config.toml
d_expert = 208
hidden_act = "reglu"
router_score = "softmax"
normalize_top_k = false
batch_tokens = [65536, 131072, 262144]
train_tokens = 493100000
max_steps = 3635
Below are experts of layer 8 (counted from 0) of a mixture-of-experts language model. Rows are named router (the router's row for the expert), gate (a neuron's input weights, with its number), up (a neuron's input weights, with its number) and show model dimensions 256-319. Each number is 128 + 24 x the weight over its row's rms, rounded and kept within 0 to 255. Numbers have three digits each.
After each expert's rows: "comes after" lists some tokens at least twice as common just before its tokens as in all text. This comes from a sample of Wikipedia text that the model never trained on. Tokens count by the router's weight.

# expert 6
router:149155109070104087133177128127111175105131152132101115119167132133116154134110143132101094159122105146111128132147149129104085124138108104160120140088149080181133160133095131149093143100142080
gate0:117085146168126139103093176120107133149083154132147122066067141144137087145151170118113180154115093107143155114109155092142147128151184127143052110102135079186108097104116140079174134112127136
up0:089113126133124145138138183135074148141109118126135142128087159133133120170154133108108102162125118097138138104098122150106124141107150116161126139112152098120127120129171099131121120100119136
gate1:147164129121113120149105141110089125155120133102110116137096134123116143161154100142084134129080102141140119107096132097091142164149130171142135117080156123116134102113105138135117144119142085
up1:099132157142113135088114115128165163166134176145121146159131121163121076146083110125164142148155157115128143128126128140099104153141092143124143154150079124081122064128157102153116122111100147
gate2:159159196113095145127113113116127136134129130095187164153099133124145138136133101144137115107100094182134133127092160121096078146108129149089140140144172141132147142123140141131125119119144107
up2:095125125150120095136158110139134132147106152119121102147133104118132124100115190108118124124126113133149166133118134131136143118126080148132137116115122109090139128148115134139125119136112130
comes after: "1", "2", "–", ".", ", ", " "

# expert 13
router:111120076137112113104167143121142153105108163127114103114133119086130091151115131185112107139129156138186097162129133130136112128166117118133167131088140129128124116108145114134110131120125113
gate0:128162122111071099136134104110104161105127145154148080128114114117142056120150153122114080084132123155120192120144160108161171118080169132089114133124065121139113093109119143128129142082157151
up0:103100073140142155151067151135129128127141116113091184138144164130130159132131139067147126128127102130115096158117110141063113050150160146178132134125151142117139100092149096119146138149163125
gate1:114078146119090117115141132148100122079082121120108068125130131160120100132142139141148131112147118127172132116107120124132149153109132108100097107112153143101094139115130122106110131119122141
up1:089117143141137109126155121146090167096096111126092042119137119156137138131142157138183108104115145119151098119137138151142170142126169105121089090114132129097111147102108103089107144123130125
gate2:116158107130163181138082145186137147106137110146121116123134114143135138116155156153117126147103107126112144155172110134139147151126196144131129093100101135104142121134133109141094069135129123
up2:102146116131083093158114169107147141130168140127102136136130138122125132140156122096124127126106118150098107134142145106092131152118124102148127135172151143133098156153162153146140115140123144
comes after: "\n", ")", "′", "°", ": ", "-"

# expert 11
router:165138099128119063135105134115148119108137105179129118140181146132138142143121138112073132128117159168125131073148123123143153134192145132172143143137139075107119130128122154122096130137125120
gate0:171176144105138132126199106121144169114132136118137083125121128117109164152131086157113158146114142114139136142099123121144107102135156124093116107108126128084119096085093100148125101141114096
up0:127149109107129159115159108104153150119136109105121113160124123115111116149142098153121145149140160125107123145105126102121116108132138133114157097119070113096133100058088105128096144153109094
gate1:124090111121097127097062087151134138124160100162102141070157090106176117090117128130135117092145101109106136184121127164143122106107088096124086137118121113128176155127153116148083137104110109
up1:138131097105141178137105109112138110147107145112149143136132138149158104124137093112138140117115154125134123080122101160146137132158060154132082197105179109123105131120129134128112159163149161
gate2:128127091094112139123091140132142130157132113146147134117154125104144209117110132148139127135141171111107081074149182100135161142128139119126114141120153161101146135125091127125121088138119109
up2:104137131136125123109126158127146145113107150076086151116095158124101130134123093120110131112050117148138139116152131152164101067143096151098130173120145131095095115113077096118115136181112146
comes after: " | ", " |", "0", ".", "; ", "3"

# expert 1
router:095125131114142120105156099140135132166167097162136145155161127098130112131073115101138134116125100151137129134169140111126111123151125096136070140111135128143124105140086139117112137128154113
gate0:124123141129104160125117110103116132162121092092129137167160134112035146140125145113106124136132113103147147188161164132142142115070121124131127131100130147118108118114121079123137189137074099
up0:130133127096176139093147107128140152124136136129143070090103133089147154102080135123148129103130145127125135121147149108098104097182138122094165128117140111116101143116127147112112134168131098
gate1:117170118123121141135131104164126102112103116141132131109115160144180129134128076114132140098134115137105108157140132119099106132142131140136120134175089111141138104174195090144116132120146115
up1:153109146123142150136143166130110136102118093121084117081157134112156119125152129131126189113122117103149098139118155107095171111109107158154143119116123142114070139154152095089136127123147142
gate2:168133113128088138152098142130148140154135113099132122135137131136107102120109152126103134104107157123114117128121117142154138114101091113134100126159101135107100153190149104078129133090109166
up2:128165134127083109140078086118106135133159141139161112100127098144109134119094115108107098114131154155129160130139141131169136080081126113108117110151099166114137175125135116085129173139091129
comes after: "\n\n", "\n", " =", "=", " \"", "\""

# expert 7
router:135126150119109106133140142085135138136141138145156135131159116085132127139143128106082129117111093170128124114162098131085137138151148102127126108113162136143111163170133114146097151084146154
gate0:140118110093168136117100167116132127105134145091088149125159122146094132114165111101127144127158120148106124078155136148122134097085132128137129149123162115153152141135104117151120159093097117
up0:113120108105137109146112158113135128091062169069094118118113105125115117101145134114091153127130119156123164123121155113073165113151131108150127130096169117137134153126132107117147125108100137
gate1:155168141096129133120158128163126124137176107152148152138120129129146117154112138072151131133136116121147116144158139081152119170108149112090160094123156111130119125122080154125121123132105118
up1:157124136119155158134172123167146112159158166112108166075105118131145128080115145130205125107131133083100147140124141132126126132117137106096160074098167119141159120125109140099147087087084141
gate2:118129086129139147117179097151157139132107124086121164078127147126137154142133115127122112133201117101122149125176133152133109166114093117145135138152105151131154151157147128104130144160152124
up2:131148121153127098103157141142127127148112132145155151135120132090125104155150110127079129103128122190120157116176146172117147123126114116123127120115103167153108140149196141106153163120136103
comes after: " | ", " ", "| ", " (", ") | ", ", "